From a checkpoint of a small mixture-of-experts model trained on Wikipedia: 48 SwiGLU neurons an expert.
Below are experts of layer 6 (counted from 0) of a mixture-of-experts language model. Rows are named down (a neuron's output weights, with its number) and show model dimensions 256-319. Each number is 128 + 24 x the weight over its row's rms, rounded and kept within 0 to 255.
Before each expert's rows: a language model's description of what the expert responds to. This comes from a sample of Wikipedia text that the model never trained on.

# expert 20
Description: Line breaks and openers
down0 [132 167 104 118 141 132 143  87 166 141  84 135 121 144 121 135  99 124 144 135 149 109 107 124 128 180 112 165 152 143  97 126 121 109 110 113 138 141 112 102 156 114 119 107 113 124 126 139  94 125 138 160  80 130 118 135 116 108 128 131 104 157 133 150]
down1 [161 151 130 117 158  93 165 114 117 157  83 133 116 153 104 136 103  93  64 160 129 111 130 135 116 167 107  97 151 135 145 128 133 139 155 116 103 126 133  98 136 162 227 121 139 150 137 123 148  95 160 152 127 121 114 144 172 151 107 114  87 121 145 111]
down2 [ 79  94 138 129 111 169 144 102 119 124 113 115 121  85 117 109 157 152 165  89 116 116 134 118 136 143 145 112 121 108 128 116 102 154 131 139 132 136 146 134 156 131 110 177 104  91 130 103 106  99 155 128 107 164 156 127  94 168 161 103 166 121 119 149]
down3 [150 158 176 140 124 112  99 123 137 101  98 124  90 141 117 133  97 210 132 110 144 106  98 138 110 155 103  77 110  89 118 154 140 102 120 115 118 144 145  98 142 169 150 134 118 112 121 143 171 101 137 141 120 114 140 134 136 117 156  74 131  94 137 124]
down4 [161 105 129 117 134 121 146 148 149 146 144 117 131 139 148 143 151 126 131 101 116 112 136  74  95  77 138 171 126 147 149 126 152 155  70 132 144 112  99 149 105 138 111  92 109 129 126 147 111 141 142 112 119 123 146  99 146 108 143 137 160 139 102 108]

# expert 14
Description: Line breaks, word starts
down0 [131 141 144 151  93 132  77 172 106 116 124 107 131 110  91  85  94 119  97 167 111 147 113 112 130 111 132 142 118 154 133 111 166 112 161 111 116 151 108 105  99 119 146 169  79 158 133 112 162 119 151 124 149 148 124 124 163 157 145 128 136 130  96 142]
down1 [127 138 113 160 130 120 135 143 139 144  91 123 150 115  96 150 137 158  91 168 136 142 112 141 149 133 149 155 127 146 138 158 159 126 124 147 121  46 163  85 152 147 131  94 133  92 124 124 129 130  80 131 151 109 140 101 108  78 108 125 163 116 139 142]
down2 [100 170 124 123 122 100 131 138 148 139 115 147  95 103 102 184 141 129 152 147 117 174 112 145 147 102 135  93 165 126 132 146 123 119 143 114  98 136 141 132 130 123 114 105 151 188 108 146 105 131 174 113 137 140 131 143 112 125 129 183 146 118 115 106]
down3 [132  74 129 118 157 156 128 122  91 119 114 116 100 132 122 133 158 127 129 121 161  79 122 123 112 140 141 117  74 122 122 134  92 106 107 148 109 120 113 129 140  96 130 175 112 146 132 108  81 115 113 104 118 123 157 129 158 137 141 180 134 130 157 123]
down4 [123 115 128 142 102 134  96 146 116 132 115 116 110 137  87 134 109 159  61 126 122 134 156 132  92 142 106 109  89  93 146 135 123 144 106 132 127 141 128 137 141  92 130 121 136 141 112 149 110 144 117 169 155 121 132 123 177 120 107 169 135  99 126 116]

# expert 32
Description: Adjective suffixes and commas
down0 [ 87 139 152 106 127 129 114 138 107 138 126 139 126 104 172 128 124 142 139 116  72 121  91 105  94 120  85 111 160  70 132 160 111 154 168 147 143 154 183 116 150 171 162 172 141 159  77 101 140 155 140 100 107 123 107 155 153 116 131 124 103 116 135 112]
down1 [ 94  98 132 142 131 126 108  93 121 136 121 146 143 119 176 125 107 143 105 106 141 102 137 157 100 157 144 121 109 126  90 102 116  56 130 146 126 106 112 151 160 113 113 169 141 120 133  92 161 129 138 147 165 119 189 137 143 181 131 127 146  92 137 118]
down2 [124 173 119 133 141 130 136 150 144 139 148 136 161 138 153 117 135 120 127  89  85 148  68 139 116 140 132 146 138 156 170  91 117 111 110 167 108 123 132 142 129 132 124 138 142 146 114 157 123  95  95  73 133 113 156 109 132 152 117 138 154 180 100 121]
down3 [112 136 124 137 108 155 114 132 131 122 119 143 124 163 101 123 131 123 132 121 136 133 125 159 121 139 110 124 141 153 142 143 127 165 143 128  86 107 114 154 139 112 118 119 113 125  78 143 137 125 174  86 144 160  97 114 109  94 141 129 154 108 128 147]
down4 [134 146  99 166 111  98  97 112 154  88 142 101 132  72 117  82 121 151 100 139 135  78 162 159 124 141 110 121 128  44 154 145 135 175 155 132 119 116 148 126 119 141 135  82 179 171 123 118 125  63  77 141 127 123 113 116 168 105 119 121 124 110 134 152]

# expert 16
Description: Line-start capitals and hyphens
down0 [130 131 166 137 160 160 156 127 111 137 155 125 136 118 122 126 135 107 111 118  89 130 125 110  86 111 109 101  90 122 179 150 146 158 131 156 121 140 169 126 131 154 157 151 170 131 122 129 120 171 108 111 152 159 106 110  91 130 130 144 135 166 129 152]
down1 [126 150  96 129 124 123 179 103 142 146 175 156 108 134  56 124 146  98 127 114 108 118 134 129 112 137 136 113  88 134  99 140 157 138 137 147 150 177 112  87 136 129 120  90 144 147 110 132 114 195 190 134 114 125 116 128 112 157 143 122 131 173 131  90]
down2 [ 78 132 136 144 151 164 118 126 154 116 146 139 132 116 141  79 115  98 102 118 168  98 121  55 116  99 106 160 145 157 135 153 105 150 120 128 146 101 170  81 125 150 123 156 137 137 126 145  98 134 112 137 105 124 154 124 109 158 125 132  90  99  93 152]
down3 [ 90 148 133 119 133 132 114 106 147 128 109 114 171  81 112 110 121 119  91 110 149 119 143 113 120 105 138 116 133 132 136 112 107 117 150 184 161 162 101 148 131 159 130 134 142 123 134 107 112 127 130  80  97 139 171  95 125 158 122 149 105 105 123 156]
down4 [111 152 119 114 177 114 155 100 164  84 106 107 133 124 110 116 111 162 147  82 123 125 126 130 121 132  98 113 119  99 141  92 131 136  91 124 152  95 125 156 102 118 129 135 128 118 118 139 146 143 117 127 120 119 109 162 125 139 114 117 161 100 121 126]

# expert 24
Description: Inflectional suffixes and auxiliaries
down0 [118 165 102 100 100 123  80 153 132 113 136  90 111  97 115 149 154 139 125 155 140 145 106 148  89 126 131  67 160 134 143 136 139 127 148 149 107 152  90 135 138 119 116 118 104 142 117 133 100 129 116 109 126 154  87 161 120 134 126 114 137  91  96 101]
down1 [101 163 170 138 154 112 143 145 126  97 118 137  87 162  83 122 122 117 111 136 124  81 173 118 129 157 123 117  84 112  63 117 161 160  76 133 151 152 117 114 124  94 117  86 160 132 168 152 101 172 141 142 192 107  91 119 136 126 161 115 145 112 109 151]
down2 [116 120 155  66  88 157 114 109 167 163 130 158 110 117  99 130 116 137 138 147 152 102 120 127 142  96 109 129 145 120 128 146 130 163 124 113 162 108 112 128 116 172 153 121 155 141 115 130 150 105 102 127 125 130 158 116  99 116 132 137  87 130 143 101]
down3 [142 147  84 155 144 100 113 120 116 143 128  94 135 126 112 117 126 127  94 158 117  99 126 136 139 132 164 113 121 105 164  92 159 145 129 116 110 139  85 128 111 145 134 129 127 156 138 103 153 136 142 135 173 145 107 164 121 134 141 132 191 130 148 117]
down4 [119 156 143 111 158 116 127 149  91 158 132 169 169  95 163 141 121 156 119  92 104 158 118 154 129 134 163 142 160 112 116 153 137 145 101 128 112 160 109 158 129 183 109 131 108 124 146 112 171 120 152 167 122 134 101 124 110 134 132 143 109 103 136 114]

# expert 30
Description: Noun suffixes, plurals
down0 [106 116 122 107 104 113 112 156 156 146 167 138 155 167 114 108 132 161 113  90  84 140 145 109 114 144 103  95 123 210 150 134 145 152  67 138 145 111 115 122 141 108 150 115  97 139 117  93 117 127 135 120 173  94 111 136 136  89 108 160  81 132 138 118]
down1 [ 81 125 155 152 153 138 124 134 161 143 149 103 126 130 114 150 145 133 117 167 156 121 126 137 151 104 133  83 145 140 136 120 131 120 117 146 129 130 103 145 126 167 101 122 122 111 110 118 105 125 147 127 141 117 125 145 153 140  93 136 154 135 160 131]
down2 [163  96 141 125 119 189 132 139 101  99 135 117 177 123 101 174 114 111  76 154 125 124 141 146  85 103 117 125 186 121 144 108 131 142 130 147 141 148 173 153 126 138 122 132 123 127 162 124 148  87 132 116  81 127 129 141 134 164 123 145 101 117 131 117]
down3 [123 158 146 108 119 161 109 131 129 159  94  98 162 146 144 172 103 144 105 109  95 131 155 105 106 118 122  97  86 156 147  96 111 147 135 113 131 129 164 137 116 144 110 143 101 141 137 137 194 111 139 127 130 130 140 133 120 118  62 164 107 113 130 147]
down4 [101  95 104 127  85 129 135 121 126 122 120 132 122 135  75 143 132 133 132 123 115 138 120 119 135 153 121 169 159 118 128  77 106 117 107 127 138 149 139 134  68 128 123 141 128 105 160 124 149 136 140 141 129 109 111 107 148  82  95 106 125 122 127 153]

# expert 1
Description: Vowel-cluster name pieces
down0 [134 113 133 162 115  82  88 142 129 127 113 108 103 105 134 106 135 135  85 129 100 117 131 125 180 174 164 150 102 104 168 165 135 117  81  81 110 145 138 126 113 135 113 140 125 147 124 105 120 161  99 145 121  78 166 117  86 147 118 132 155 113 140 117]
down1 [202 140 140 171 133  76 116 121 134 122 135 101 122 112 140 108  94 109 149 149  80  92 139 183 121 134  82 103 126 115 146 138 131 118 128 174 114 108 165 141 161 143 141  98 134  98 132 140 140 110 119 131 150 151 135 101 154  97 108 148 131 148 124 114]
down2 [124 103 122 157 143 158 150 163 115 139 119 123 122 167 124  91  92 130 133 119  92 143 100 130 154 129 150 154 137 101 119 156 156 155 174 117 109 136  98 168 141 110 139 102 102 137 131 134  93  98 150 160 128 157 143 155 111 136 117  98 144 133 133 123]
down3 [130 125  87 130 105 114 135 107 140 115 122 154 109 115 127 149 142 135 120 154 161 160 139 138 130 136 132 117 112 125 129  66 125 148 130  97  92  86 112 110 146 107 131  89 157 165 128 122 123  92 117 140 170 121 112 108 156 122 130 152 113 137 122 145]
down4 [105 117 166 147  97 125 111 116 176  94 110 104 128  97 155 108 151 131 106 142 114 148 134 175 122 149 141 155 121 116 118 160 140 142 126 140  92  79 139 146 121 147 121 126 143  88 132 154 166 104 133 128 124  92 116 138 155 143  68 132 138 143 119 144]

# expert 17
Description: Function words and suffixes
down0 [108 143 142 132 102 137 141 126 116 154 130 104 128 129 126 157 111  73 121 131 146 103 165 148 132 117 154 130 145 121 172 142 151 104 177 116 104 138 156  76 146 201 144 148 103 119 122 118 109 148 134 134 107 124 114  96 135 104 116 135  91 134 135 111]
down1 [134 118 128 124 130  92  85 139 133 175 152 147 148 126 146 143 123 169  93  96  97 114 137 143 121 129 118  97 108 158 152 141 134 144 141  94  99 149 132 107  86 143 116 113 104 126 148 130 129 180 170 123 139 139  98  87 134 131 130 132 120 144 154 106]
down2 [129 132 158 123 162 126 154 107 124 122 122  94 121 139 119 144 137 168 139 126 139 114 143  95 136 141 128 113 148 117 154 154 142 109 158 127 106 108 149 109  87 144 101 111 113 113 136 137 118  84 137  96  92  85 117  93  96 158 134 132  97 153 128 104]
down3 [164 144 161 104 104 118 144 146  91 135 129 172 100 126 154 125 118 145 145 134 160 155 143 127 115 117 126 118 130 153 151 109 146 119 133 123 117 106 124 133 170 118  85 127 127 111 177 129 127 127  96  99 158  81 163  86 110 136  83 102  83 135 144 123]
down4 [120 120 124 149 113 139 134 129 139 135 157 120 127 148 151 162 127 115 130 142 132 155 135 129 159 106 132 137 160 155 122 128 133 145 160 135 155 112 123 115 121 147 135 161 152 139 139 119 157 137 126 137 121 155 145 141 131 103 117 140 107 120 124 135]